{"normalize_top_k": true, "router_z_loss": 0.001, "norm_place": "pre", "norm_eps": 1e-05, "decay_fraction": 1.0}
Below are experts of layer 2 (counted from 0) of a mixture-of-experts language model. Rows are named router (the router's row for the expert), gate (a neuron's input weights, with its number), up (a neuron's input weights, with its number) and show model dimensions 96-191. Each number is 128 + 24 x the weight over its row's rms, rounded and kept within 0 to 255. Numbers have three digits each.
Before each expert's rows: a language model's description of what the expert responds to. This comes from a sample of Wikipedia text that the model never trained on.

# expert 35
It responds to: Personal names. Given names like John, David, William and continuation pieces of surnames such as Carm-ichael, Cran-ston, Sol-off.
router:128109136159129075127151150156125103143082111129126138138114106196136134112080114163102121134092127149133115159103122127115105155065122113143114163142173178141110114141106125113140078107133164089137125142155156162142135151120083126118118164107130148133120100158150127136143134085114099125
gate0:116136104125130138121132105124116121129094124067140112134138160163150102138104153115173117134102099100158134101149093146105115128137148116100125130086148139141157107117173150157104141056113146119171138088158117111133158143144168099143134150156114114112134160116085119118159112155153198132
up0:120128125136099105116125088150151162115151116102141131157138098192125109153116141143132126135129115151118114117126108097113127102131147143167132148122103108151101102126152113121146090126158152164154118171119127125148127131120119160085101122175086163106070162118070107148146155099104124168
gate1:148118110122173104121107111150180137127088149112087128118135095127162082123078125168108118107109116141105133121087068105155158107121130133141118106151123123127146137119159164125104115151122124134130105152096129125124126141135120169132112145138114108111113112135147153120124124141105138131
up1:103113138152138114126138174126121126172124111123157122141106162147138153166130129119119130158100131149112125120159161087159098129100099126150153143163095172095129157156165123136135128176139129136101125152168142166125112123119159075114146173110135128153169142133164141091141117095178123091
gate2:098107154126075116180137120071187117144105070113148119142144120153162176102123119076140177156160096156149109139119127157102156161134127122127120114158190179112113130163139121096152155136148134175134121149121121158107126152167118128121134166132135180132117124115101148110127124144117118120
up2:130160143131153089087121138170071149096146144156128113150102135124134085167132161100121120105144168077093118118131128067120053136113094106099088081127126112115103116100111119140139119126140135116134146118160128092131119119100118140106097125100134110108138112159131094127126134130130137144
gate3:148136133125132120133129111154122110120122161127151098138121131109128110108136158107120085131124101147136087126144148168147072138149174155135157129128135105144143112121107167161117181208126106142090082138133128115121124135118117143105168099127084113138162138150136139126065113095169143162
up3:109175126151141127133093144132129144164159110125125106095131128137173107124105098173144120142104171136146101154137101111103168109124133138112112143111133165123139104121159137129149145125139092091151146139135107116108157156140106150112071138138126124156064175134094151115154119155098107167
gate4:120100156152116152113122180105104130117162139158123160160124157132127158098135159108111140114158152097132093142091133157114104082114121094113108141159135103185082174137175167165090136161117116152132170108141111135153130143147129141162098123096102158105120138130146136134155104142096113180
up4:100166100132126106082142145102129112137085116137167126109073133151104137177120140158130127103087091116083120145157132131119117153115153134172155099100151163125130053098098107133139152115150153146125101178142150116086129129100140133103146124121128105123127125127155182124092163132138148122

# expert 18
It responds to: Name-initial capitals. First capital letter or opening piece of proper names in lists and tables, e.g. M-iroshnychenko, Z-aimis, Rom-anyuta, Ov-ulidae.
router:125116128185088072144121148179108113134108105094117142123147099162129138110139109133112119149099116138150102128139168144135084135121116105120115149106149157103084120111098160121155087106134126126151157123179186134137097155129118127141139118101140151163131124173086136101170151137129107157
gate0:137101120148128114096138118124111110137122125084158121093104121080156148099189094142152139139120134166117144120142110137125142116134146144113154149099134105076139141127174089174155130097135092091139124087139116119158102113166097118145161094144115106110076144181115122155113134155139117112
up0:096124111155147091117124124137151103119124185108118097118144148125128105134151080163127101149094094122113126114158113106110103122187119130141109119164107172105144149099174112136128107118121094077115186119102145191139114150119143157152115139124124129128120119113102124120164112133123111128
gate1:040153140142106120139145125094146131142131145119133133169128119134116153109153102152116127127152147111162109154144120164101102148134138123089153078135117115186152116102153141131180122149144113143144113119114177118100119128120137144135197134100129113136173147154112119123123104129098125129
up1:098130141092144101131152169168100154142159123152160106129084117138078123149089121097113123136095133138105175104161159139136158186113148150112125118135091157127150098134139138148186076124119122133118114105103136128120075126124100134099111142115107157135132074153095156181131121147139117112
gate2:100143119115113146134141165151137121110120075158083147129093130185095104176062074130089118104140126091126125124150148098127092153110135127123140121107115135135135163138099139145111106119093131081110144172128135106169123160170107134145146151138149124104133125088104156154111122128141130126
up2:106139094104113123172145135130170101115143141095126135137116094159111106126106119130099105114150105078108143127113091138126136140110133082158130143116110153124137152118097164106117166106169114125119139121158123109126097083131117114130152166140178119152130098116119113085089124105105153097
gate3:151142094151141139117095076147176134103121088139125143097167128136135171153125135096127134110135094137137133138162119121118162130071169131116111127145132137127125140116122121149125131108064134124158159135141094161104089110153135069136141087154127106131173139132139124114084114137080128127
up3:093104088148113126153085147118124100078142103184168076116118129095068144136091132116123153148125124173142116127138170166120142114119157166124139069171132129128133131120130146111118135109113121149149136136118100145100166137122119114128132176109124144144168135113170123081126096162113184123
gate4:157141146088143117094123122144173168133093140129083152180153129132127124140115105063140139144162097147159126131110126128140148137129129100121144169122152100086138117148132142092090123127145148161099152117138124131155127115104115132130116178116135156139118115162104171101148150097176116126
up4:109100132121110131098083168161134109108112138140172129174116170128112108106117113145108091129120145127108129145145131134119083077060151106107115141141125159137146082127102131143124112089129131147101105144057122138119124118153140102188113125150110158164147166090115143114136128139141115110

# expert 12
It responds to: Numbers in tables. Number tokens, often the later digits of a figure, in statistics tables, vote counts, coordinates, track times and money amounts.
router:096110124143127114110147113157108100116131104115086116072155133148133146103113154119109132119125099114138129167131116160125090153086106144124141140095139143118149075122103144129150100116182129113157135121171151169132144182144123118093117109093149159127138147160128144093167161123149123169
gate0:145105114111074128096172143126153099153129184150132174101097125111145109121108181139137087124124134168139132084094107170092124142145128124147110108142111125138138122113101107108146132089185126108165139131120117121148139126111140124112153156119146176112139111136162096071103139090139115088
up0:186096101123121162124126121101113108126131117118110174123118149117151162143119137118122117130090094133117144103093141163132119190157094122143096131120144151141153081118144117134088112154115133131139128088090162144110131119101147143119100144127128177168113169128116137145102107134134101144
gate1:114119133148133146111100127105139148158166164141155135119156111137091142097188082107096108129139137151128139161134099154073121105084095115131110111183164118100161105117107116156113118105150102135159124112096136146152063124132128150143131134108078091133146115116130135123094123123105140094
up1:168117120108110106094135131115102148143146125091168150135148161144136121105149161142140156109128124146169170155135079093115155124136143156135061141159159155129143168118136129133128113124134125069153132122103097176117092146092118095155149116116109138116113113135118144121159136137146122109
gate2:164134101141143063133078118151096135096109141161105141110091158138105153153115137177149130083175130156153159118158089117121153121160134133134138101138145122097160118118137161149129106171118131140093110111160132110131131133152148099116138097119115156142168111115105136092166149133131086127
up2:127120112137130173138144164167156125146127095116115116087121136122092141108095152111108119141136186150129152097111148131121100147148105132146136125074099117156158140133135139151113115113167097143123119103100108127127121131110176122131100156159145149121136094120146114130137127115100078161
gate3:143084137086138076139185046161134159136146105159131126125155151104122141146142159132126081097121153090119166126174116090116160110131085117085115175115109154113127164143170141094112141108116156095121085110160105139161094119109148135140147123136118122099141127121110175129118133128155089093
up3:130106185092098178118120151143101126163133140107121102104139111148096108138139136130117129187146128131133124127122100125108107118127117173189112118105085140098133118125123147188141093120170140116117128149116098136144080157151142100123135145140128131093158151118136100141125127136138075111
gate4:092118090172145107131133112107143175108109124103133118075100143097109119138055151124187192150150126149140158142145128132114167141161122114091103104129147148135153146180110142130148136097089149156124119120124129127127165162109126120130085120129138122139118086119148122117167131142127112090
up4:139091137081126114095126118099117167169144117148136173108177126099142145122136119131105108157159106148125111143114115127100066143079131133103179176169141149144141093100118135132122126154140100127109124098169119142116182122148089152114190093109111134128138123180123167136125139114156103142

# expert 38
It responds to: Dates and numbers. Month names, years and day numbers in birth dates, lifespans and tables, such as 5 January 1892, (born 26 September.
router:065119101141121114106127139157122123140079089153103164078120162181099133116110150170124150105093073126180120147149123130118136144084083132148111132146167147115091151136126167109153092110151169128164130083156134182147157137103081128155128138127111145103120154134148163128139151137145112147
gate0:141162115093157126131137125109122147092152132093152148145155112173085096107105082121085133102081120100150151108138140081092079110098119127151113123113106138120130120168151109141122141107120121125158162153101112115182146142106129161159134147132150163135115113110091092159159137128100107135
up0:123116101125123114151152142122122142143104153139109141105117109120106161156124134161162120142152167142120131126144107143154183159138128133119141129126114139112167117132104170096110144114124080161052123143156156098129130137124144087127071121109117110110170132151201147085117084161099138149
gate1:135115101169141131070119134118137085159133171132155091151141152105129146123143062140162125143159128116178099152141090095136109138165119158157123142095109134111159124108166126149133142116138137148177148125093161118158135140127097117087092139116153104123159091119163126110094126117125122131
up1:141091138116112148109112159113121143146137135117107088136132143134137156115119103125128156102155139140184118092172164133107134152119112144148148118141145164159146154112187115127105153131102084128158107144092140105157160139122160136164101147101138142088110084132103119134104106100119108112
gate2:100138141140086111159148122103127154140101124116120145135088105083129178147116148129156129128118165135151143109129154114152118143117138115143149146117107133150124165134157126112133160155143143189110129111126098129092126085122118172111164169100095154160138152100147132122099154151157104119
up2:135147177146101169131139113135163125092139109115129141120113084117136109126104154076094131131135125086098145169114096140079129117102133135135109123174134099179142109122096106116141112137125107111125103156161160163100132161110170122144112117148166167151159094083146142151116101134107147120
gate3:122161114113136123161084197081109131136176161126098095139133119131137154133106128144105152136103133115121136095106150177151129142140103159170104069119066132117102138147116118082133169129112131120115142161149144153128154153201148116122160121134170103152144130141106140136133112147129143084
up3:107134140104134141120183163130142163109122114122118150134198135124171089110154173106104099121173113151104163191116149130092122129108172115102133137114124142150139136132100109099101090131111136121118114181138140115129118120099136101124116142152086132118112137133112087134114135118145080152
gate4:145100145140151147090169140153145115105089136140128158130144133141123164113111177120140145137142117084087150138124089070106151095112145118134118103140164138108122132122144176091113139137160116107209124114147099151151127092107159124109139125119137099154141099164125153135113151114091107121
up4:142160093157107129153100141105124125097177202178153115162096125133062179131106153111078093126109122136113151128140144104113137141111130120111107137080119114092133091084131108124142185179119119138159120113094118148162149092133125125143150107156159112165107179125042145131131118123121114105

# expert 14
It responds to: Infobox and table structure. Dashes opening infobox fields, table pipes, section equals signs, taxonomy labels (Class:, Phylum:), and coordinate symbols like ′ and °.
router:115149091167121133130138113119132127143101091138114173145143092142124162068097124151080156103097102141131142135116155157120094130124125095161116164132141147114115154095098107131164084113124156107180103113129155133159142160129118131116153139117131133088120129149161124109140107105140071146
gate0:124103128130134101176158165115187143084150153111164108100148117101096082136093124058110116149172116110101158141123099106113141103101093147119112149141139143103140111095131142119177139131150114123135132117143078154096126105114098155124133149137125116116106113079119114112157117121090139140
up0:152118099097149111155139142131113142133132112103143132151180138140104089177102127112115144120146129119119128141160140080128172068074127140139116119153135125103145108109094143115109137132100137175125109107139150122142144088145132102136119141151119159163090144110106128121178142130120102136
gate1:154104101100131128128127096087104155130147104128130070118161193154094108122147112138144139132126110134142107162128108141078158129115172118127196143111117099153130107122106104123116123162117101137130105152115159144123078141102113163129136116121155114118136166144089106117075110147121132101
up1:123131120106126117136111156093164139153154096120139120133127121137140129145115148136099145124110135085131149107110134105133120138111164162109157110130137132112115122089142125145135106111123117142172095120148135125158136114091180133119140123099116124151131128128164133166079127130178132136
gate2:106073126184146175175145120132134138128124114132106130161101121159067215112168113096118146097097168105111146116125058110144150124092121161095136125126117157080125089121151112124111125155146127163111112166114120118141142132130155135162160143109120125145122142141119107118143143155117120106
up2:121127108102131127124143110151114114122107117140163115112181172095109133102133173138121125162155096121142121158115161140138133110144182101138126169102198122154123125188118098109138107135092103088130159132109082104113129116125105133101156142106126130170097137113131135141087159129099110181
gate3:127135120126132125116127103121104133122155132148102143184128180142117124138152100137109153175164127123100142132097137128134157141078123104133135100120104124137114109148174112103188132131113161118146118123122168119149188131112128153112117118119144092147128131102147122120113124105143132168
up3:116134130133138136127128115133131117157132114126158134083128102107124128127111165129125131059074126151158128074163140109133113102163127129098112144116146157125142128155099106155048117109152136137132133112129101139138074117121131137096104139163138137097113163133078141116125146153145131099
gate4:092138146108103063095150102115093112099109142150093143111170137066123098150135146132103105148097149109134135117100099151140129141078142122136136137087150111133110155135115122138139159168075139162135113120113173124097179130125159106144131081200139089167129139128121158157127111102107136159
up4:142126124150142161133113156139155108155096114114128103153094143198154175086106150107103102131123116117111124128141146138141098127179100126121132117141146126127128122107129137097076130093163144106153129124107112112136061135107099168137174139097087182093103138127130087091160127134097148102

# expert 36
It responds to: Clause-linking words. Conjunctions, relative words and pronouns starting clauses, such as and, that, which, he, before, plus paragraph breaks in running prose.
router:102149099164111120142096132131124116130168110129110148090102115165128129085092113143095101123087088165168135131107143132107092120119110139184102146128151142144099126124128137102157108125181163124171116110148169146164143142139089115099136133121136154128137143143104150091134175079129086152
gate0:116176061099125089112131141091144138141127103120166138131097140109119118116144129064097125121124123119139130168106134157132138146123146136098118137145134078106115108101105081084099120109144170120116140117155121175164125132061156104138148152141145152117111127126154130114146111170101140119
up0:131122145102106104146128130133123145112133083104130126113117168119095120104165163121117159143135135141121105122120178113142103106138137105077117181127109111139143123122138110163140156164167120146156148136158140101172103176103148105154121140115110095118123136078146133158167103192106114101
gate1:108156137104158131137162070152141130144151129123152161141124118134160155102148106134122165087148084135162159181112125072100167107116140144123153102113085089103131136127131157115133105096146121149107116177120156130118151089143158096165176112141093118122143125124148088150093155118101167120
up1:159145098092090118151105076136154074169156147114097123081112105112125135171105102136165094120130136109152150105154137152170119108139149124113097095137129152115122111118170093105107124111187134150150140113126167139111149137138125112093152156147116166125129085137114106087136101113130148159
gate2:157147106143107161098131110139118205150108146113120136080142134117105149088113104128160134109097114101132128154142122157139126097113140166139126157102197141149093130131104101122110118089086135120143126108115147155156123098163179135125110134137083152170176108134125118113154081136173141104
up2:181145134180113144189116095138160175158121151117152143090160137144120151137147118105153113129101108106145120168131128135120144130152124168091105117096162167042127106171096121149145093123118139111170119112115119189120135113163165125148089155114151160143175100103114150099147143135145158081
gate3:102125100169137133206128092132110103098120091169086120112150149138067111155119117134138113133046124103123114073089103184120113140097158129112156133117151121126114170165102167108140104127139135110138104127132146130118142168131140111126136143151131152125133109114137098096126131152113122115
up3:101131074135161125132102115115086096146168096172117149114154097113092110166150110132097117133091125088138099141137078131135144162140098118140134139104131118146147153175141131129156122137112146103138080135165106138139165126157117172103145092142111148126112104091136062110082108105117106128
gate4:100104084125128080092112121158156091137109131146169129124119111109128163124129120108158089087095122114121185133130128100144110075108113142151127154109153172085130092139137103119115138126114122144173122117130123133144094122152121143066130163143135146129126133135122142157164104169134107131
up4:138114158129132152163106136126105146109144120129092147129127147157108125093125149158155101137119147156138138094141108097099109154133151101134082106151132086124107184126140154150158087126167154114093117165096115116104108129092166140174114111136108079122094161135124135108113173126094124095

# expert 11
It responds to: Titles and proper names. Words inside titles of films, albums, songs and multiword names, often right after the, such as The Searchers, United States, Northern, Love.
router:097135132198138067120116158140143094121094122117133170137162108157140135110110112180145155131144137126158106149163136120090109155101096116138132157131138171125126135122158133102135100094109145112135135137148150118129151190111104100119121148102134130121101149181112138103133153097138070154
gate0:165128081143125146108139148091135129136116127115130123090123118135149120112140108137126109132123133129146126141121156146116084064114097112136096124143118146131149158128145103077137122114087123110084121110140131156076117139189104125149113112127142119119113120114153147115128136060126074149
up0:169075133137119118120150144129170112098172134141116127121163154123157065112131135136160158128108077111161139151070117128126126188125114160159153088126172077134117153132111166159114106173098115135114134125122127116195125123181082136143145145094123121135124163132149107087143146144107151191
gate1:120123115125129143147127100132145185093120143135141088156155138198113194132161112140137148091124106120108115091125165127076111123125132132174140125140155136121150101179125122149105155123081140156130116126114146116127136149123138094138121129127107127118175093138143101115105118137128129156
up1:159103122174162150119142172110169144116089121144166162107180085109145113114104136111114137141123112142134110133129121121114152127147138112131145110098115184148146111108145128119130104108138086155156149098090124140084123184150180159150105137135152152141113149181144121095092117107147160130
gate2:156138100140121103120153148128085150203124151110093105165110127134138137096167118152124116144114151128164121109150160141130161100145134127113139174124114146135143114139137141135116133122093084131128099123085155163134158154150143138173143106098145116104145119136129132106130129200138149112
up2:123111118125117135101138131130099163103132105085095148119145115109139119136089103091122140122151131177183126088119148132104147121110105096145147093117122129143098108126137141068164138159140151117144108117109180133153129146133126157099162102133126115144120128110106117125148125167116118099
gate3:172100108149142131089102132113145149168156133108139173144135182150115135171119109141127112135105174139097165134129110165152178132145103136149122140171093152154145119160133155108158161124178096123153203104127122150166117158122110119106164094084117121108137140075133119174152150150121137086
up3:147147141134096132081095147087154099161120096081124135155160119121115116092127123154110150129141160148153091137137137142154148129112140116133086134171108130138152098133106152170152095129135141134075136120135146125126130108091156124164140141109135129141138123201182146164155107148115164135
gate4:166100132144134157132123130102152092104118118122115092166102120095123158120116170132166116135122150143125127128104140130131132144137152100133150134150124127134105164181185126156188152146154165125110110103141077132133141115156172144085137128129107155107136166146143110142140128102184117137
up4:137105143142137113133117122111139105106147132126109155118169147147128173117133110146119189105161114117129089106125104161129143108106137153119130089164146110136142115134088092118110127146109079164158111146104156146093135092092118099151131160106126130116144088178134155121102149163159099112

# expert 0
It responds to: Line breaks in lists. Line breaks ending list items, table rows or section headings, before the next item, such as award lists, discographies and result tables.
router:111100148112121123155164133162104091136112096138107145131093116141114132110114157174101129129112099143157153139119110140139114113105121114118085146132148147145115133121094152146148088098160178116157103131167107129112108149122080119131106143127141133090110122117079121113158111107114140161
gate0:095094123127140141109161112126100121116137126116130147119096151100151128155091151102105135151121135152129088137122114119106113141121167124189147129116093126117129122168118161113103172096133096109108148145119125133130134117129140128125069119152116152130068087172132121127138124142101089119
up0:147116130116124126161117135130150147156088166135145115145155122134117143080157112182123131118163118104101164100165149105121146098114095155080148133136148117146135119066132110116140073179157159159107113131111129156128133147139149137107146105091150113092163144101163137139171085102172118120
gate1:080090124189095108130105139121121128129131121135147129123130140137115142153133131110129151087095163169101181134130170097131140129170126150107094098135135157146098124114164109116125127100111137095127130116157157099055141110140110085122133132135134144142116162104160168093123158117126135152
up1:099124102103136125152140144150139101138148110147135134151121174131148094102100134137119121167131104116111125149149116100134103123134105136096095141127138138176138140120115132126140129116081154170085159170112113155141088105140135160130163110122106149083134139183159107087151125111174155104
gate2:111113117074144109096142135110106119102144121141123121104082092130167124121135132114101116111127091123173113118117097123097139102105113177120139116142149132157142165153108119089094118117142118117135139120135103084137108097124136116132119152096169144124125141123148124117096135128125125124
up2:148137140157083140139139115109133113152123128118152119118150169127117144143127139166139118140116174151066144142159117119136124137163133079126106152133127130086076072141147156170143099137120134136141104142128155163138141113164086131099126113131100125134142089126113148139139144117127147094
gate3:139118178126135092134097130177089117147102175129129142094115122104127137146121119119099141103093113128145106100128125161178150135099130104149144114133107117139125114139141150100103106162151103154122171129158167125127156127137134137109162149114089088140088124141114141148167156113119150103
up3:173105134126089140122128077115157130106138114125107158102113092070134150152126159092133137106154140119120108127157132124155116090125122159102116141117127113134124173149117149111138120113116148126130065120102123149058152093109130139086097141157118117116107078150121114125188162131122106142
gate4:088134157115154117099132168085120130152134098101102105110127118084097127133154120163139141100107107115095169117175102105103101121167153149110129118131089156116136122130174107124104142116153110104107112100117145114153136097139113160113129170135150149144133114114113133131094123130124117147
up4:156116130145106141142136135152134166106120128123131121109084101124133124104121085107088152158124092138135123104158132136131121127118102101160108115173146093123174152106131178101152057176108110135158105112138098111109160113053116143098129121111126127127117141123143106134102134123075145140

# expert 15
It responds to: Word-initial fragments. Opening one or two letters of a word split into pieces, often after the or of, e.g. t(ide), se(a), Bron(x), mar(rying).
router:082133138178130103127129129150085126117124079140103147112112114163118149122121126128123151159116114111140135148149134137121115136108122144163111151134160157165137129112121145098147109081125145133159101095144130154135155142097070126126084110159151156144123125123142136145142151080118089153
gate0:067099138097102126138119112143134129117098192151123121118139120139153161141109154120158131138059135132125103132143122149158112098109151109137118096161139118112145148127119102137157081154127112128090132137101124090098162146096179116158133127122165123088131141134100151129158063102137154144
up0:154117118122145122110134144096118151097096089102141150138089154089101124104143147174101104104125105158141160087106122120081138131146107086131150122105135119084161095130101133100134163127117097160119162101156045112148131134141124115145144130078080123145099131139129114166115146101143153101
gate1:135110076154139101149181146122167099085175129129103100149100105153115168097141084114131084141125116106126127093151123058158126189141166151085152176133107137141115130142132116113129104092090149098150119097123116147135122115167125146135099122121124111166131152103165158189160149132130160108
up1:113141108140156126099117097124078090104132133125119133126174117160133129127117126129148121134112144134148130130112104078143097194111166145092103132138128156127118136153156109120117111125110179129156139141134134093132092144136171129183120150129093152092117163066154122158137143099161113117
gate2:148096126112131134122156157149127121144107134126145085135104140131095110118144104126129150117154132151145157114138142163140135158152126137140156097090140126098127125141092144123161099111161111131145170129136141109113133132129127153122082095147145157120100162115151116131121095133099120169
up2:124135136119154148109109109149171109160109167114133150110132116116120115155127119131155112138172117117117099113109110130139115123125125184133148159143159099146107152147148156113115188147052110145122140128154137149136123148152125158104138153165126156117102111107149114120151138125168140165
gate3:165104115187120123161149161101122126091136151120135110101104156116102121134096144147099155134155121133126140127163121135089125144127128131112146130118148116099134139111115142113153134156113125160175132132135160130092139120195115171090143117130138125129165138118100126171175177123110105160
up3:136139167073112115111140130117125112156117115100134156146110094121140149122141129125132121132112151177123124124122101109141108100143102135092113114165147167132145124108122141167130125128134140091106083135142162150117101091093152170150151133118067113122096124131138086127132186160098132105
gate4:121133127099136158113114159124117108154146114127168114135138104139172094100103119161135169144077159109149134122165112122146132188127144122135120145124126135168140182138121111122130090171171129155114119157113112153108144147107131135068123132134224141173156183101115118164147154139101111132
up4:136142108133134091122209159174194147082111150131133109133113095123067142135128122162138105145112123111129145101095131119131111104121111126113154148114112083119151078155112140115100163120123130089149162120099133115141130112098120180158153149145073138132122122143125153113127134140155167113

# expert 16
It responds to: Word-ending suffixes. Suffix pieces completing nouns and adjectives, such as -ology, -ism, -ist, -ation, -ers, as in Marxist, painters, hygiene.
router:123149110152121114103141100151145112098081121111118169084105145198107142100068117161107150115108088124109132172110159149124107129090113125121126155124179154142084129139126134083124093107167150111172143136144134184152104143123103152120119110099104140131103144139108132120143109113107127112
gate0:101138117139139109147148112114129089120116118113102125103159153137147123122121154160127117147122120102095146113083121126107141132128155160087141121120117142164168154121110137070173133109086120124187116146126121101120155124139156129109126117152104132138113120124109109071157111141154113113
up0:171103123140138128127119108108128096109103158122126163168137103102115165102159126145157115156122147110156090153154116124126112147137112103117102090137104126138138113121121111149120127132111106121125096161079128148131101114130130123110135133109151108123084137128151162158117146059150117120
gate1:158116138110085166126097105142132092105143157131105106136140114138156117125098097121153142093114160135097105162127124110090109139082122165111132116136096141110150097152119166173119116136127123089150107101102138134118147160132148123113107164124103108094135102148128136129127116086114120136
up1:114119113144081138128100142126152167166112140111120152147154146140108108131155095158133127149134109132169140183130127115102138136141094162096151104153130157131146151149172200157136120103096095156106128127124129131125116171146132146153137135149094087119118169142132135134073112120109170133
gate2:076100152152093145102109143185103156113151125130140112112151108072128157139158138158170143155124121129134118107127109074139118134180117143156066133142115108114151158096150157143101127173091092135083121126103108098151119131157116119114123172145132111100099105114153136080134155121094072094
up2:154126091118129165120120110116147137122132098107103143170141152144140106110078102185113134096122109107162128124160192157124146151085152141094129152149149150130119136154195112146096150153167140172156110169104148157135069154105114131121095095068125097128141150152134124160165084110162168130
gate3:153134161166118118160097102129145116124151156150134077136143148112135137105119122120168100128067126134173141140173125128147132156117083134142111114144150137134205112139110149130095174146117104149087154105151093110113128139126110111079097103155100103114141143127134148127107149116117128146
up3:134129169136109102145097097144105113170133132140132127108137123141130146148137152143183122164124135139175112101158101087143111132118120167189115120137134133132163136103101149130130145140107113144106110066143107137121139141138117163116157133147114134130137119100119124148135162110127126149
gate4:100121098132165144143110099107109125140122154151141155113092120149157165094113069124160110097132090165122100081121089081154147115135127096141156152137161117098123131110119129115140102119150157133179167140105097130127080149096167136103134096141149134159128143133104177112124115150162169102
up4:115092145090113156116143111141120087143110118105117143126154126120110084118169125134114107107116163110137130114135125155126106132112157114132103116148142122161159083101153142132126096129123138125116129137147155084116128149134118171123093104153139100106155120134136131107107101150114081093

# expert 9
It responds to: South Asian names. Pieces of Indian, Pakistani and other South Asian names, mostly the opening capital or following piece, such as Gand-h-i, Raj, Khan, Bh.
router:105145111118127123106137086182121102131137122143114148131120107151129132111090135164111137124136128107161144154126115121058120111084097122129111160133155142134121149086093125060148083119172147111144115148152178140118153162069107152094117098089112173152132138131083135146136139101111097110
gate0:189113134131110051107135154127142120136083136084137145138167162135193132149148102106094101120119125163120100144140112127165129123122078160089161113148132127114124135134093095123146128119100139133159064092100125111113149111143074095130136147161135136134125139155157098132141124146130109125
up0:121115137144105103152093164133133125121112124131144066122114091141187137158085116080135162117137149190102118106137165131166072136092137162127130164128130159079120130125163108136110121101112119139094177091107085142134078094135160145132079164129147149104128136099112132103138118155127097156
gate1:034130160127152151087178153124147092117177131130135140135097136122142143113097100138150137138127141153125088164125122113123112116153115113163101129119084136110098134125121133121097117096100146156127131112118147101151153102085093130117130116132162158111172094122155152106121160158141104095
up1:124143092098134194130153156135127116103128134105108143095143141121122146109070101156149145118093113143155090149139156142158158108160147137124160123160112091094129163126146147123138158133122120171117095098126120132129097097084134112152165131169205141098120122169126132128121125190096154165
gate2:151139132084099148134100138148098123140156146094116118167099148148139134120110114145160187119154100121150162135154100123127153167101118111127094133138043132140104135158128133094112165165148149173120138118113146160105121137137131148135102144107106128128158178101106125133137143086133143113
up2:121132148067106100105115146109158125131167121102121135126103166128153076139130119120136154102177088116139134165121110146110154140081125119104115114117094139120132154173110153145134100128135164146083132114107136122126151132149149162120109142145143110134116164112112105199100164105185114130
gate3:162128128101104086162142124185129126096154120067175153140136138138127141110141132114169127155140137178151117131108117150171123115082164199102169096138152135100115127152110091124128114133112124132104111122184093129135097174176108157138112146147156119117100132168108100119161139160139133156
up3:130113141122113126128184131132106160136150107115180103139111089146143116113117100142131151157097104150138122154103072119139108143124130185140113116155095109134086135125121152102105123108141127109101122132123145079086112147100062142113187136128121117097113117143172115114156135080172146088
gate4:149090146090110089132115116148130126143107108116144085165148116129145119122095126137154115137154151133122120107131109177142122168105130174162114161111187123121108145134094127140158096114124122112131185130121135110137161153114135138124156127124122114164103136145077137152120106108175105076
up4:096111093122088132131099103147133083138102154130132072124097164137113106147155103103103127119128091107138071174096115126135124117099144127093111160139118145143140091147121111120099138138135119129140129067138165117125075115161102114136135165096140163174116141094116153114133111076112177137

# expert 13
It responds to: Institution and role nouns. Nouns for organizations, places and roles after the or a, such as University, government, President, company, journal, coach.
router:079155092148128126123142130124100097133094125147124160112139143169121140094094127133101147124123120155162138158145113150112129166100124134147112132140138177098097121108107144093165098067157164135130131120130151137133149127095107139106118106125125148118124128135085131127160137117130114128
gate0:128103166114153110111123119126131118132117120162125137163148137115149127124153120111148119137094121138133133112123089084140112136126134122120160097174147130107141139139126164092178086155144148192123125131077112169105183151147111116140102125126127114146124128155130111132129155119137133137
up0:100134113110135151171100119126108136108118112163106102107104109158107117169122126111129147148188138107139144129111129166122092128138144145136141149110111107125137133172139111124105123093130142095154090153166118109185149147119190130112131169132150158099121128107097096138119119112113120151
gate1:136126132072183144102129108075113135138115150120110141094165126112122149139147141191135119188123107155143131158166112147080129121128130125162157145123085155144135099102118094147138123155142142134111164127092141159094127114117158126097082166129112079149144142176118151155099078103152180120
up1:152151139120119126141124124176126124142102096154112136137128096142132140134114127143139102103134152108148129118131113155183145146125150089100109146157126124120112155144109113099146147149142084164109116152184108119160176098118105149143138108140140107176134106103117134120179119137105125119
gate2:120059140113107139112108108087165149113135123119134143127123090124099139129134124124144129153123080150117152146121092142151157097133108120088115168119142129120084152148148143084158121125112113168094156137108147150161117140133155094117165127132110123125156124120129152130093132121140092145
up2:168112165155139133129116128109129147129120088136081133120146165121141143106122090093134159182127115127133143087120123113076134151105129104117146098093122122127105143129103130099175161112100127128124181143110158123125105136085134128103147151147122146090103112127138104094132111124105117152
gate3:095116153122098139113111188129128128106113141138151143095147118116125105129127115138154111087164124122105108154136106129133140169098160132136107113139138087135167108157137121142092120089128116146166141097125074176148121105129077101181110107154139117094129110113140137109146108120109099110
up3:163141132129176110096170136146105112126163099109178157137110134146100134132140135128138144114118130152116100083161099133125120119147144122109159195191108138146126125094141135141114067134112114132147143129134118175100136138126137167123148159115134137160146140176131158152144102157148155137
gate4:099143165102150163149161149113132133110116130113141128105115121170154099119110138145082110159134106121151112099115156147154130129131135100109117159105129148119091084117104125143135107128154123138095107133065096158121153135097115128121208141128131142157106161134086123177133099145102127143
up4:123119125122138104084106126149174105146152117084105110116136169119078132138160106144138134123104162145109131181145153118112138167146131131125154150109140103104128146149138079163106127086185127133171105151135139123093105116147136166151125160120141127108149100066126130146167129137081139101